Weights of a small mixture-of-experts language model, trained from scratch on English Wikipedia.
Size: 12 layers, vocabulary 1024.
Experts: a sigmoid router, a shared expert of 128 neurons.
Training: a variant of SOAP for the experts, 244M tokens.
Below are experts of layer 8 (counted from 0) of a mixture-of-experts language model. Rows are named router (the router's row for the expert), up (a neuron's input weights, with its number) and show model dimensions 0-127. Each number is 50 + 15 x the weight over its row's rms, rounded and kept within 0 to 99.
Before each expert's rows: "mostly gets" lists some tokens that are sent to it at least half of the time. This comes from a sample of Wikipedia text that the model never trained on.

# expert 6
mostly gets: " an", " ex", " un", " Con", " An", " En"
router:47 46 32 64 58 75 49 55 29 52 47 44 27 34 52 44 31 35 50 61 44 42 34 37 39 50 56 67 52 45 36 77 28 45 68 31 49 49 62 67 49 50 64 67 44 42 64 81 65 38 73 50 59 48 37 08 38 41 39 58 32 57 56 59 62 35 50 75 96 71 34 30 39 47 43 46 49 60 54 43 60 30 51 56 57 85 66 83 52 78 34 55 36 08 26 41 24 42 60 39 48 45 77 39 58 65 26 39 51 61 49 56 56 43 21 48 48 41 39 53 38 31 61 48 44 46 43 40
up9:50 72 38 51 31 62 56 27 48 43 47 48 63 62 73 53 88 35 77 32 48 48 42 79 64 68 48 52 44 34 57 39 57 50 71 64 42 56 55 58 17 58 45 54 42 60 51 42 41 66 47 61 34 34 22 57 50 61 67 30 67 64 29 75 50 35 36 68 43 65 26 34 62 50 29 32 69 47 79 51 46 50 31 53 29 38 24 66 66 48 46 45 59 55 62 45 52 47 42 37 51 78 66 46 46 70 14 61 36 54 75 68 91 60 29 42 36 43 55 56 25 57 35 48 71 49 39 28
up10:57 61 87 49 67 51 56 64 39 39 74 66 42 68 51 43 46 41 39 39 43 47 52 66 55 60 45 35 45 58 32 43 49 45 33 50 23 24 67 92 42 46 29 40 50 43 74 56 22 47 32 62 60 47 54 36 49 66 48 23 33 46 73 80 47 50 36 33 67 36 58 37 34 43 23 41 38 57 55 40 71 58 62 71 53 25 53 62 58 79 47 38 39 58 61 72 56 35 47 47 51 50 60 45 65 71 39 50 29 79 50 28 27 65 67 47 54 91 57 31 77 42 59 44 34 38 29 34
up11:43 30 58 73 45 73 78 49 54 66 45 55 63 47 63 60 47 49 45 46 74 72 44 60 59 56 64 68 45 31 39 50 55 41 51 54 26 56 43 38 42 51 52 28 53 55 49 64 64 31 54 72 54 50 21 39 40 52 36 09 48 67 39 39 57 43 40 42 71 58 45 39 28 60 43 16 58 18 66 38 33 41 75 62 52 65 67 62 54 46 48 43 45 59 73 28 44 27 58 50 50 29 63 35 32 41 63 43 61 80 37 53 68 63 49 40 25 36 25 38 36 47 38 49 34 05 87 67
up12:28 34 49 35 65 75 46 68 65 28 43 61 27 64 48 64 49 58 66 58 42 71 37 47 41 26 56 49 51 53 15 63 37 83 53 25 45 52 39 49 65 23 51 49 45 42 31 77 36 48 44 57 42 28 87 22 59 29 68 72 59 44 67 38 45 41 55 68 64 46 31 87 48 55 52 43 53 61 46 64 43 45 83 55 26 55 47 48 57 45 39 20 63 31 61 30 63 43 44 35 64 58 49 54 55 49 35 42 42 72 48 66 79 64 52 43 23 50 31 69 59 41 75 57 68 44 39 53
up13:52 52 56 76 39 39 52 55 61 59 57 24 66 64 61 73 57 07 54 52 39 43 74 41 19 77 35 61 44 53 42 63 24 35 56 34 25 48 50 42 39 23 14 73 33 34 74 38 76 57 38 43 64 36 24 43 20 59 41 50 65 38 32 69 46 49 35 63 41 66 23 40 35 60 38 38 68 43 49 61 70 41 45 47 44 41 31 76 59 46 50 47 45 48 46 67 53 21 62 44 44 28 53 43 55 22 32 55 37 56 38 46 49 50 53 47 71 55 53 40 52 32 59 57 52 87 32 62
up14:55 38 72 52 52 57 52 29 59 57 52 59 58 71 43 52 49 43 18 47 81 55 51 70 29 60 56 59 51 60 50 38 55 09 46 56 37 21 46 45 56 54 49 86 36 39 69 65 43 21 55 55 81 34 32 70 30 49 21 52 50 68 62 38 36 31 44 56 60 68 61 46 42 30 52 53 32 76 51 44 46 67 38 31 61 59 40 56 66 87 33 38 35 24 44 58 46 55 62 48 47 58 61 38 45 63 63 48 62 50 17 66 58 41 35 40 73 61 36 46 66 55 51 61 21 26 81 38
up15:29 48 59 25 34 43 54 43 57 53 61 58 36 66 52 73 50 67 45 88 38 58 31 57 66 68 66 53 31 47 43 57 54 55 68 68 60 65 12 73 66 38 48 47 32 55 53 58 67 64 55 49 51 78 32 36 60 37 44 18 56 33 57 27 93 51 53 16 30 40 49 49 76 60 35 57 31 41 33 52 41 62 54 46 48 53 70 59 82 59 70 45 41 49 62 57 66 34 61 47 42 61 57 35 60 60 19 58 50 68 54 35 29 44 55 51 57 46 17 67 63 47 27 70 52 54 27 64
up16:38 42 59 32 68 15 51 12 47 44 78 37 56 53 43 35 38 62 58 48 54 46 68 56 66 55 28 62 30 18 52 64 47 44 40 60 23 61 71 28 79 45 45 36 50 68 39 64 58 50 55 40 27 56 35 56 50 57 49 44 66 57 65 30 38 40 01 60 99 52 64 47 46 53 44 63 60 48 54 34 74 50 33 31 40 62 63 24 73 41 51 34 65 56 64 43 49 39 31 57 48 71 63 38 37 67 42 42 33 40 58 55 40 55 61 42 47 48 41 42 54 58 78 41 24 65 45 51
up17:51 43 64 55 64 39 56 48 51 49 48 61 64 49 74 09 38 99 41 45 31 38 45 59 73 41 52 57 59 69 56 22 50 56 52 30 63 53 48 61 70 67 49 36 53 65 79 53 47 46 32 22 41 66 37 52 33 33 47 30 39 69 59 44 64 29 63 34 65 63 25 15 56 50 20 71 57 62 42 59 58 76 42 56 61 80 58 58 51 49 25 67 48 51 20 38 23 44 65 64 52 47 58 43 69 65 27 32 49 39 58 62 59 57 32 55 60 46 63 38 55 15 56 46 54 50 39 51
up18:45 35 30 79 61 28 47 51 26 45 66 56 46 40 65 44 51 42 52 66 37 41 32 35 70 49 35 68 56 60 49 71 77 35 49 46 50 52 62 39 61 63 50 35 72 46 43 29 51 29 49 74 72 48 30 41 45 48 49 18 48 57 73 49 39 32 35 31 69 69 54 62 50 26 24 45 51 32 77 77 35 45 33 27 20 57 54 40 50 73 39 50 55 28 52 29 56 29 31 36 37 38 45 48 37 43 41 37 40 31 44 44 64 15 51 75 44 71 65 42 51 30 76 56 69 75 62 33
up19:46 88 60 50 48 45 55 38 50 83 41 39 44 48 53 38 45 49 60 20 79 55 53 13 41 70 46 71 63 66 31 76 55 54 43 61 50 52 40 60 61 28 40 59 04 87 42 64 60 66 25 58 47 33 50 50 59 29 45 57 43 69 59 53 61 58 52 46 56 90 33 50 53 78 51 60 46 15 54 33 67 38 58 65 68 33 35 61 36 41 42 65 62 74 53 43 50 36 71 53 46 37 43 28 49 51 68 46 70 40 48 41 61 22 45 26 36 62 42 47 42 48 45 64 49 55 41 68
up20:23 44 50 31 34 82 51 27 18 33 65 63 37 47 62 35 54 36 54 62 72 52 46 58 37 42 77 52 15 51 43 90 51 41 63 69 61 58 63 47 43 55 70 67 44 32 48 38 49 47 33 48 31 12 71 24 28 59 32 57 43 82 51 45 41 53 55 32 57 48 35 44 56 62 58 58 56 49 17 45 59 56 26 62 51 58 59 35 47 64 46 56 38 32 41 48 54 57 46 62 24 71 65 64 40 31 26 58 18 71 54 40 46 26 54 51 46 28 35 32 32 55 59 58 55 69 67 56
up21:40 43 53 46 45 54 67 29 29 56 17 60 37 52 36 56 74 46 60 62 69 58 65 45 56 64 61 55 51 81 63 71 51 53 74 46 45 60 54 87 77 66 56 46 59 56 31 52 56 62 68 41 68 40 55 46 53 70 46 18 29 32 78 65 40 68 25 43 48 26 45 20 77 28 58 65 39 68 23 72 70 71 64 70 34 30 32 52 47 64 29 32 46 31 30 36 38 53 53 52 55 62 43 37 34 50 78 60 41 41 51 63 60 37 60 30 41 38 38 42 38 45 70 51 52 52 64 65
up22:60 10 62 61 23 41 83 33 41 38 06 33 30 79 53 65 36 60 52 70 50 50 48 59 33 51 59 42 30 61 14 33 63 47 52 38 46 64 66 81 54 32 38 39 63 38 44 45 49 63 52 67 69 66 25 35 61 58 34 34 64 25 47 49 60 49 55 52 46 37 40 70 48 56 47 29 55 71 45 27 47 73 47 63 39 54 59 41 51 66 56 52 48 49 48 63 52 48 45 44 08 70 49 41 29 52 56 45 46 32 67 61 45 45 21 46 44 54 24 26 76 50 60 56 62 52 75 54
up23:43 57 51 49 37 49 70 56 38 12 52 51 53 59 62 34 32 39 59 28 51 35 42 38 39 53 42 46 42 47 20 50 38 43 51 29 33 56 36 55 57 24 35 42 36 75 58 44 56 58 62 44 56 67 77 62 37 44 67 21 22 52 58 39 48 60 74 44 32 51 57 47 81 60 68 48 35 48 58 49 71 62 32 25 41 06 24 57 39 75 57 46 68 58 55 57 15 33 68 51 59 41 57 36 55 34 49 68 58 36 82 69 40 42 56 51 32 29 30 62 55 72 68 51 54 54 22 75
up24:36 60 68 60 61 42 39 25 58 36 51 37 42 28 75 53 68 36 50 40 33 50 57 41 80 40 56 55 41 44 73 44 64 76 54 19 57 55 67 58 61 46 49 32 38 62 43 45 60 31 53 51 40 45 16 61 45 54 44 44 60 63 64 53 51 25 23 63 51 42 41 40 30 46 64 56 15 35 29 38 31 54 63 15 52 79 51 54 55 70 50 36 29 46 51 43 55 32 32 75 39 43 32 47 52 67 43 52 61 46 79 66 38 02 44 43 83 50 60 56 54 34 62 34 55 66 73 65
up25:43 38 34 34 58 52 30 49 61 35 52 23 43 45 33 53 25 60 57 38 32 47 31 59 41 40 70 52 60 48 40 49 30 71 59 58 46 29 19 39 68 40 52 45 28 27 63 27 30 75 87 64 47 55 44 23 70 74 69 78 31 38 20 60 49 88 62 51 30 40 53 35 48 55 73 57 53 81 48 41 62 54 52 48 28 65 36 66 43 54 44 74 53 40 47 59 59 69 49 63 54 52 36 77 40 27 48 71 60 54 24 54 56 47 59 44 60 52 25 58 50 50 68 28 51 66 73 55
up26:56 35 51 52 42 51 43 50 34 39 46 47 53 54 49 50 50 62 54 50 74 63 80 48 51 40 29 59 44 42 47 35 58 58 20 21 47 24 39 65 69 60 33 46 58 56 61 76 33 15 30 61 58 52 86 50 56 62 48 58 70 50 58 64 51 56 44 72 54 48 50 48 64 77 78 64 57 47 52 50 71 21 52 67 31 57 55 25 28 50 39 45 21 74 41 64 64 29 70 44 58 04 52 37 38 39 43 51 53 40 45 50 61 56 46 65 70 63 60 38 75 74 51 69 18 20 40 59
up27:45 46 39 49 35 37 57 48 50 70 48 40 44 37 70 48 20 71 50 67 30 42 44 51 41 23 46 65 62 34 78 27 67 71 67 36 33 65 82 67 51 34 46 56 43 54 27 51 36 44 67 32 73 59 36 41 57 50 60 43 52 42 34 28 48 49 52 47 50 20 36 65 77 34 43 40 45 34 30 44 49 55 52 73 79 68 74 43 30 76 64 31 60 30 46 59 77 52 53 43 60 72 65 57 53 33 46 43 23 63 44 31 45 49 35 48 84 51 77 54 55 50 67 58 80 29 30 33
up28:36 50 70 53 68 40 77 43 55 39 62 40 62 52 49 00 43 43 55 68 53 57 16 50 32 53 66 36 56 42 63 33 36 62 56 22 33 71 72 41 65 38 33 46 51 55 25 40 62 29 55 47 58 64 55 66 53 37 26 40 62 52 35 75 26 56 32 50 62 58 26 30 53 43 62 70 40 43 87 30 42 50 57 58 36 66 39 65 24 51 58 35 57 65 48 66 51 36 59 49 46 55 58 37 39 39 51 39 45 53 35 69 44 65 69 10 48 63 38 21 56 58 55 39 83 48 51 25
up29:45 64 55 14 41 72 59 33 66 48 40 65 47 49 78 65 47 47 53 54 49 74 41 34 12 54 42 65 26 59 49 54 35 32 67 68 44 49 58 85 70 22 51 58 66 52 66 60 68 40 53 58 59 32 63 61 34 25 29 66 64 77 33 36 44 54 53 54 57 26 42 67 57 59 34 33 43 61 86 69 56 18 14 51 30 47 61 61 39 76 60 56 70 34 55 53 51 51 47 54 64 39 57 27 44 45 39 37 57 52 46 49 72 40 34 66 50 48 43 62 31 50 60 51 47 70 68 19
up30:51 38 28 32 37 54 73 63 54 41 38 64 00 49 75 58 49 63 69 44 45 53 35 52 32 39 37 43 45 53 39 25 70 45 56 60 72 24 62 36 52 35 50 66 56 58 41 41 65 63 29 34 38 30 29 52 48 76 30 44 71 44 59 89 47 45 41 19 45 56 54 70 56 48 56 12 42 69 64 51 38 61 59 39 49 49 49 52 69 71 53 62 58 17 51 67 51 55 47 21 50 41 57 44 45 60 48 37 50 43 65 36 35 43 47 21 60 46 66 20 59 24 71 46 48 24 71 50
up31:67 68 77 54 46 67 47 52 37 60 56 51 40 56 69 41 13 84 35 47 60 40 62 13 27 44 51 39 51 46 31 43 57 50 51 49 32 37 52 99 14 65 34 42 35 49 38 55 34 27 37 18 63 58 43 23 84 36 37 32 10 59 42 65 33 42 59 65 58 53 54 72 48 48 62 57 55 53 20 44 32 46 71 57 63 55 51 59 64 38 33 40 46 38 34 52 38 46 43 49 73 34 26 32 65 46 68 46 58 31 40 43 49 38 52 45 50 40 53 54 36 38 58 51 50 52 60 56
up32:59 41 63 27 09 37 55 58 49 64 36 41 37 47 53 38 68 59 51 76 41 75 59 57 86 41 58 30 54 48 38 49 26 61 64 41 58 57 60 57 71 57 47 58 37 65 56 50 50 31 75 32 59 73 75 35 44 42 29 41 50 56 78 71 52 46 70 35 53 47 46 49 41 41 72 68 29 32 41 55 58 30 00 65 54 41 73 39 41 32 65 56 49 29 16 59 43 61 60 57 52 50 57 49 67 29 58 61 45 80 35 56 56 64 72 58 57 35 45 61 54 30 60 71 75 38 59 45
up33:58 50 36 52 51 42 63 78 36 61 41 53 44 55 09 54 13 61 89 39 44 37 63 66 50 17 52 48 56 71 64 25 46 46 79 36 38 42 47 62 47 38 64 44 31 53 46 65 46 52 68 52 41 40 46 58 52 59 37 64 38 56 31 35 66 54 25 63 46 57 56 44 54 40 69 07 44 50 49 47 27 41 51 60 53 65 50 40 58 23 86 47 69 54 02 77 48 44 56 51 46 65 76 63 46 47 52 63 64 65 47 56 39 40 33 81 51 52 75 50 59 51 56 37 40 29 53 60
up34:51 54 90 36 43 68 52 49 72 57 57 74 54 52 60 50 80 31 51 44 48 42 99 47 13 41 52 40 32 58 59 41 39 75 56 38 60 47 67 47 34 41 16 68 39 85 54 47 40 44 63 26 32 58 44 50 41 35 73 42 47 48 52 45 59 56 43 64 62 48 56 59 57 35 38 53 50 54 32 52 41 69 50 64 59 31 73 40 74 81 44 31 65 67 50 18 69 54 50 49 33 67 47 52 52 63 46 19 44 33 62 72 33 34 50 31 56 44 63 53 78 31 37 42 58 48 52 31
up35:53 78 61 52 54 45 46 48 40 58 73 50 29 54 44 49 51 47 56 40 43 43 18 41 33 42 64 31 96 64 41 39 18 76 50 36 23 60 54 64 67 54 56 60 46 66 33 55 59 47 59 40 42 57 46 47 39 65 55 64 65 37 71 94 33 36 54 57 62 59 55 55 25 49 60 58 60 37 38 65 47 37 37 57 61 69 39 75 71 83 37 50 46 11 40 39 50 57 42 48 50 70 49 49 62 52 71 36 44 17 87 55 42 39 43 37 45 47 54 35 74 49 78 48 48 62 66 28
up36:48 48 66 41 42 53 21 64 48 34 54 64 50 58 60 61 40 58 39 75 34 52 41 54 26 46 63 64 23 53 52 21 22 71 78 25 51 73 60 58 54 58 50 26 65 83 40 42 47 59 55 53 44 57 60 47 47 54 37 37 63 40 49 57 29 63 46 42 52 38 44 45 19 22 53 94 68 26 37 48 66 45 39 67 58 70 46 50 40 69 67 68 54 20 43 33 40 63 33 61 64 52 71 55 63 49 55 63 43 44 41 11 52 24 64 70 45 46 41 67 79 54 58 81 60 63 54 51
up37:45 35 60 57 41 68 28 23 40 47 84 19 41 15 47 43 51 57 58 48 28 45 62 59 32 36 71 32 40 47 68 42 24 56 47 54 53 66 27 36 18 63 32 63 70 45 42 55 36 41 64 34 54 26 41 37 44 50 39 43 29 62 49 66 28 50 58 49 73 45 51 36 49 48 30 58 71 58 41 21 58 47 66 45 53 60 33 55 44 93 33 70 43 72 34 33 51 53 55 37 37 38 38 40 65 42 36 49 29 39 31 59 46 67 54 36 93 28 52 42 53 56 56 39 47 68 48 21
up38:61 59 50 57 60 64 44 62 32 27 73 55 49 56 47 66 52 38 95 46 67 74 39 84 51 63 47 23 58 83 47 55 64 42 71 62 32 45 43 25 45 46 80 41 37 53 40 61 55 33 53 83 48 35 46 56 39 35 49 55 60 44 36 40 68 25 34 44 36 40 49 52 53 47 41 52 52 24 40 78 50 42 51 44 44 31 49 39 44 46 44 71 63 28 35 59 30 34 48 48 24 44 52 51 45 47 76 37 49 72 63 66 71 65 49 76 25 82 40 45 56 57 72 29 57 55 20 75
up39:30 69 61 47 44 73 38 44 78 51 63 67 54 75 55 04 57 54 47 66 27 53 43 93 68 62 50 49 41 44 50 58 50 64 49 63 53 29 51 55 41 63 52 46 34 62 70 54 38 48 65 52 43 73 38 27 58 60 37 57 22 81 96 37 69 64 33 60 57 66 53 42 45 46 48 58 57 50 52 58 37 42 47 29 43 64 58 55 22 45 56 16 63 50 40 58 48 37 79 56 51 43 60 41 53 62 27 68 41 27 37 51 48 44 26 67 56 50 60 42 27 52 89 64 56 70 49 43
up40:31 42 54 33 63 45 79 70 46 40 51 35 52 40 23 59 39 55 32 36 58 50 29 41 53 29 65 55 12 36 51 54 37 41 48 41 52 58 53 63 35 65 02 72 43 40 41 59 65 83 56 50 38 66 35 45 28 48 37 60 58 65 66 47 48 83 33 37 56 46 48 66 50 55 71 78 40 72 61 59 30 36 57 27 34 79 36 45 65 32 48 49 63 30 65 43 64 46 47 67 35 48 53 39 46 60 12 67 60 24 77 59 36 60 34 66 61 56 59 44 53 62 44 60 39 55 69 66
up41:53 17 70 45 44 63 71 40 77 41 52 32 69 38 46 27 36 39 30 40 24 66 38 50 66 56 51 35 62 67 32 70 26 60 30 45 21 45 64 18 53 32 47 47 54 44 56 56 50 49 53 54 43 71 54 61 44 45 33 40 49 34 32 18 72 68 48 39 64 59 35 55 62 54 59 66 68 45 50 74 69 41 43 64 54 81 60 56 46 12 22 64 62 60 52 41 26 43 25 39 54 58 48 53 19 46 43 55 37 38 44 26 54 54 46 32 58 53 37 85 43 37 58 52 37 34 22 63
up42:37 43 65 64 49 45 59 56 45 29 32 51 50 60 66 31 48 65 38 50 55 28 52 57 36 64 51 55 33 44 47 59 44 51 57 17 53 39 38 69 70 52 39 42 48 76 59 30 47 39 34 19 61 49 59 53 35 48 45 55 24 53 66 62 70 74 40 22 37 38 29 40 43 46 57 63 69 47 69 48 61 38 45 64 29 57 62 59 25 30 51 59 03 41 30 30 45 58 77 58 44 61 47 53 39 42 33 62 48 23 49 93 38 63 33 58 19 43 41 47 61 39 25 83 59 66 64 25
up43:35 73 47 38 49 51 52 44 33 54 34 49 61 38 36 51 59 32 23 71 60 75 74 33 35 31 52 49 44 43 44 30 44 51 39 30 54 72 27 64 58 26 61 61 50 53 38 71 48 68 75 52 78 48 42 48 16 50 32 38 34 21 60 26 85 48 48 55 76 44 57 44 39 38 55 49 70 36 51 47 31 38 49 44 43 52 78 27 64 55 42 56 79 29 37 64 37 47 62 41 21 60 70 30 30 50 22 26 45 37 66 39 60 39 55 34 73 33 34 56 59 44 76 52 51 63 52 47
up44:35 51 44 48 66 52 21 62 59 78 58 63 35 10 27 38 42 50 57 48 32 45 32 49 61 68 28 48 50 77 48 75 47 40 44 53 48 49 52 39 22 55 26 70 45 80 39 56 48 28 43 51 53 77 52 68 63 34 33 44 53 56 55 57 58 61 60 47 37 42 36 82 49 50 46 38 58 28 44 34 42 60 53 52 34 38 75 71 32 62 18 55 63 57 43 76 59 47 54 47 50 37 38 40 46 59 17 57 46 65 67 85 45 51 62 33 60 52 62 53 42 62 30 22 37 12 59 21
up45:54 70 21 29 33 27 51 57 42 62 68 50 58 32 59 54 41 58 63 40 34 51 49 63 25 62 54 43 72 31 54 60 42 22 39 39 61 53 26 44 50 40 35 42 43 79 49 62 65 48 37 52 45 49 29 26 37 69 54 12 46 60 54 33 68 56 68 63 27 72 62 83 37 27 59 36 63 49 61 52 52 62 19 41 75 48 26 48 47 77 39 12 59 45 63 49 46 13 58 54 42 59 48 35 56 46 59 19 40 40 59 31 61 49 48 60 47 36 50 63 55 45 39 32 53 35 84 65
up46:59 50 54 69 49 62 32 53 16 44 65 55 75 49 62 79 60 50 25 66 31 60 60 58 65 49 50 34 55 37 62 38 75 36 72 24 51 46 40 37 43 63 67 35 37 28 75 74 58 47 73 49 53 55 56 41 49 36 47 33 30 51 49 67 55 65 39 45 57 79 35 26 35 56 65 40 62 56 61 51 51 47 60 27 58 67 30 65 44 49 25 37 45 31 22 34 43 67 46 59 39 73 37 64 31 62 47 39 55 53 35 56 46 73 38 29 33 61 66 75 46 37 94 44 35 63 79 31
up47:55 49 64 11 42 62 36 34 45 43 29 54 54 40 58 68 40 46 53 57 67 55 81 52 56 56 42 53 64 50 55 55 63 55 93 32 67 53 47 21 58 43 69 25 44 37 53 48 60 57 28 18 47 41 73 57 66 24 54 49 46 73 61 42 42 40 44 33 77 61 62 68 80 68 21 59 59 50 39 47 50 45 52 50 56 57 45 50 59 83 50 62 59 59 53 59 46 65 57 59 23 80 59 80 49 32 41 17 34 66 40 66 34 44 29 59 41 67 43 71 56 47 31 41 76 53 41 73
up48:38 31 59 52 80 67 36 45 46 55 43 60 43 58 65 45 35 42 24 63 43 17 21 85 44 69 44 70 42 42 38 59 11 49 58 31 36 61 25 78 46 65 51 37 55 30 46 58 53 35 75 91 47 42 47 39 32 74 57 55 58 48 28 36 52 71 25 49 38 35 28 51 75 39 58 73 73 57 73 49 43 62 52 30 55 47 42 68 48 42 70 78 63 57 42 53 41 63 31 41 57 30 50 53 59 62 39 57 36 45 47 47 60 40 46 37 55 40 52 65 87 43 49 48 75 56 66 53
up49:31 55 63 36 49 54 37 52 31 49 54 40 49 36 39 31 35 61 61 34 60 41 36 56 55 88 87 67 48 59 44 55 62 59 63 52 42 61 53 75 49 58 47 36 56 48 53 76 72 48 57 46 61 65 72 64 44 73 67 67 24 49 54 53 32 45 69 49 93 60 32 75 49 60 35 43 42 16 45 54 64 17 43 48 60 26 56 41 27 37 34 36 43 18 44 71 33 64 45 50 50 50 56 45 47 59 74 60 64 66 42 41 57 52 38 46 35 49 44 54 46 69 53 43 99 61 81 44
up50:50 07 50 30 45 60 56 42 34 41 42 57 37 51 31 58 36 55 68 63 84 44 85 41 42 58 60 18 29 55 52 55 78 32 50 31 43 59 24 49 44 54 55 59 54 69 53 62 47 73 33 55 41 32 59 43 50 58 30 62 43 54 68 38 39 62 43 57 75 47 28 36 25 61 55 65 44 48 47 57 61 22 37 53 33 66 64 49 43 72 51 78 47 56 42 20 29 59 55 29 53 53 56 70 35 45 33 15 38 39 46 40 58 77 78 34 47 57 46 57 35 47 62 43 64 85 44 70
up51:58 50 63 48 53 32 31 43 57 65 21 14 61 59 39 29 45 54 63 38 51 29 27 34 69 48 56 53 54 60 52 43 36 53 91 66 15 45 46 65 81 52 56 63 46 33 46 52 72 34 48 65 53 50 41 36 71 61 55 72 73 38 26 33 56 56 59 23 41 42 40 59 58 54 50 64 50 60 41 61 53 80 44 71 39 63 42 46 35 34 44 21 30 34 49 17 28 75 37 38 29 40 69 44 54 48 62 49 66 45 48 39 76 33 66 66 12 51 37 62 54 34 36 41 44 43 48 47
up52:24 43 16 73 89 43 21 55 36 67 53 47 30 42 48 41 25 62 36 44 73 55 44 55 57 60 43 41 36 57 45 58 46 51 75 63 38 70 47 23 57 27 49 59 57 69 52 53 27 44 62 59 50 52 48 41 49 69 57 37 44 38 43 53 17 69 57 64 77 40 33 47 47 40 59 51 62 71 36 50 63 64 56 23 64 51 70 51 22 67 46 64 60 38 26 52 82 46 35 29 30 29 71 66 58 58 52 64 53 56 45 16 47 36 41 39 42 36 18 58 54 21 56 52 62 34 62 61
up53:29 37 43 57 57 54 36 61 39 43 41 31 31 19 31 44 54 46 39 55 40 45 28 40 70 49 49 78 68 47 46 51 68 47 62 54 41 57 70 49 45 58 34 43 51 57 67 72 34 60 59 34 56 42 73 27 32 76 44 45 67 38 63 42 61 35 48 33 42 17 23 55 43 36 42 47 55 66 55 41 51 54 46 45 39 32 51 29 44 52 46 27 33 43 64 59 13 57 47 55 51 54 57 82 31 60 25 53 48 51 53 53 27 34 74 23 63 54 56 53 72 54 43 69 86 17 56 00
up54:43 67 40 61 61 36 48 68 37 57 36 41 33 48 41 24 43 67 45 59 26 59 33 52 43 25 16 48 49 65 57 61 17 28 80 44 15 51 43 71 59 44 86 44 64 30 46 45 67 05 43 55 46 55 68 46 34 60 52 46 40 73 58 68 58 60 67 68 52 37 88 50 53 61 66 31 32 73 68 57 46 42 31 75 29 59 36 38 64 54 53 33 50 47 48 56 42 44 36 61 62 41 46 31 45 26 37 66 36 42 63 55 50 55 39 62 60 53 62 73 57 48 42 49 75 39 40 26
up55:48 61 74 37 57 53 79 39 50 42 60 68 66 43 51 49 33 31 42 22 38 50 70 23 68 42 62 63 55 39 61 49 45 76 43 24 26 46 40 62 56 40 66 57 48 41 61 49 31 30 38 57 62 54 54 60 38 66 21 52 44 81 62 56 59 44 55 55 39 32 64 51 62 54 68 48 82 42 74 62 85 40 33 39 58 39 42 61 28 53 24 27 67 25 49 37 22 51 66 73 64 59 44 41 59 60 50 89 30 38 43 70 30 31 44 64 51 56 47 83 44 58 52 57 44 54 37 74
up56:59 32 40 27 08 48 50 33 28 71 45 55 70 42 49 35 27 33 43 42 54 36 41 29 43 31 40 59 54 77 37 70 51 67 39 28 19 75 16 42 54 63 66 62 35 41 25 68 69 44 43 47 43 27 48 53 51 47 38 26 56 40 44 43 36 45 58 88 57 45 37 48 56 52 48 53 68 52 54 52 44 19 45 45 58 51 31 50 30 60 32 83 74 25 18 59 53 70 54 61 44 45 56 49 44 55 72 58 72 50 57 47 65 60 71 55 32 33 40 50 51 58 69 51 56 52 52 85
up57:49 63 52 64 34 46 63 35 63 44 65 28 71 50 61 68 66 52 43 33 63 49 39 31 41 38 56 63 31 60 55 60 49 18 65 35 31 34 71 23 42 55 46 40 28 32 37 65 24 52 31 35 49 46 44 70 40 54 53 50 63 18 36 28 82 80 44 62 83 54 60 58 65 57 50 49 59 55 58 55 53 28 60 44 42 36 45 56 48 42 60 25 44 32 16 27 55 72 57 75 99 50 35 45 41 54 53 45 30 35 36 53 56 58 40 53 47 72 29 61 26 56 36 39 49 63 50 33
up58:22 42 50 54 55 89 59 54 31 47 30 51 65 61 48 46 76 53 49 39 43 63 58 66 51 43 56 29 70 40 42 63 53 52 46 45 57 40 54 35 64 77 42 40 47 88 40 37 67 57 29 37 49 66 45 80 54 18 43 73 46 65 53 53 48 29 55 41 59 56 29 39 50 49 34 59 40 05 48 56 62 45 62 39 47 56 59 64 47 53 50 35 33 31 49 38 31 53 71 38 60 47 98 25 34 45 26 27 31 55 22 33 58 61 49 68 26 42 58 45 56 23 54 44 70 60 37 39
up59:33 18 40 16 69 54 51 65 46 71 68 32 46 51 45 50 56 83 81 52 38 63 65 81 65 23 53 47 41 42 64 27 67 43 52 40 29 80 45 46 66 62 69 35 47 58 54 53 42 49 59 44 22 83 32 54 39 44 74 66 28 55 66 15 38 43 36 38 32 83 49 52 54 47 26 57 66 61 28 59 46 43 55 76 59 36 56 34 50 45 23 35 28 38 64 54 55 40 68 56 45 46 56 45 39 36 37 47 70 53 40 44 34 64 45 37 56 57 60 80 38 34 48 59 45 45 41 39
up60:33 51 52 83 63 49 59 43 65 31 63 40 49 39 74 48 60 56 35 44 53 58 49 40 50 36 44 32 67 63 40 57 70 37 32 51 66 37 22 42 38 44 63 65 48 32 50 80 46 41 54 59 56 76 56 43 38 46 34 59 45 57 49 49 65 45 37 49 55 47 71 51 23 30 24 37 72 41 39 24 35 57 25 69 35 32 65 56 81 45 38 40 83 48 16 17 48 49 48 61 48 47 30 60 52 34 54 42 38 10 52 42 57 43 45 37 43 44 29 68 76 44 70 39 46 66 70 11
up61:66 34 41 44 53 25 78 41 69 96 57 90 64 37 52 44 48 69 53 57 37 80 55 67 29 40 52 27 51 37 63 55 81 57 49 55 30 35 46 49 29 64 48 41 34 40 61 59 51 63 59 36 35 61 67 60 49 65 40 54 44 41 49 59 65 61 28 44 67 44 68 19 64 33 66 77 66 74 71 46 44 60 55 52 73 83 38 58 52 66 33 40 44 54 32 47 33 21 75 69 41 47 41 59 54 56 38 56 54 33 61 64 42 12 51 53 52 40 55 58 28 54 51 54 45 66 50 65
up62:67 60 81 30 24 29 55 62 51 83 48 64 33 39 73 32 43 39 66 40 32 67 46 46 30 61 56 52 32 27 41 76 72 43 59 60 79 58 41 63 52 51 68 35 40 55 28 52 16 50 68 30 79 48 57 44 63 58 75 48 64 27 49 61 66 51 42 61 50 38 54 55 38 48 42 44 56 43 37 43 40 69 30 64 59 71 80 60 65 65 36 50 71 58 35 47 27 35 53 71 56 45 66 61 47 16 48 34 42 48 72 73 56 45 60 34 46 22 46 57 23 36 61 62 52 71 58 53
up63:37 54 53 82 49 56 42 26 39 59 48 69 45 70 78 62 44 81 36 55 30 82 55 50 73 44 19 53 54 67 66 55 45 58 60 50 19 60 38 49 20 39 67 28 73 55 36 48 76 67 36 47 66 45 85 49 54 61 45 31 54 72 67 45 46 39 49 58 59 30 51 58 47 37 72 49 43 33 22 37 55 36 50 51 49 50 65 68 32 64 35 51 34 51 60 31 54 73 44 72 38 59 51 32 32 26 54 35 51 43 27 62 39 93 40 54 59 67 41 51 59 60 43 66 55 70 64 63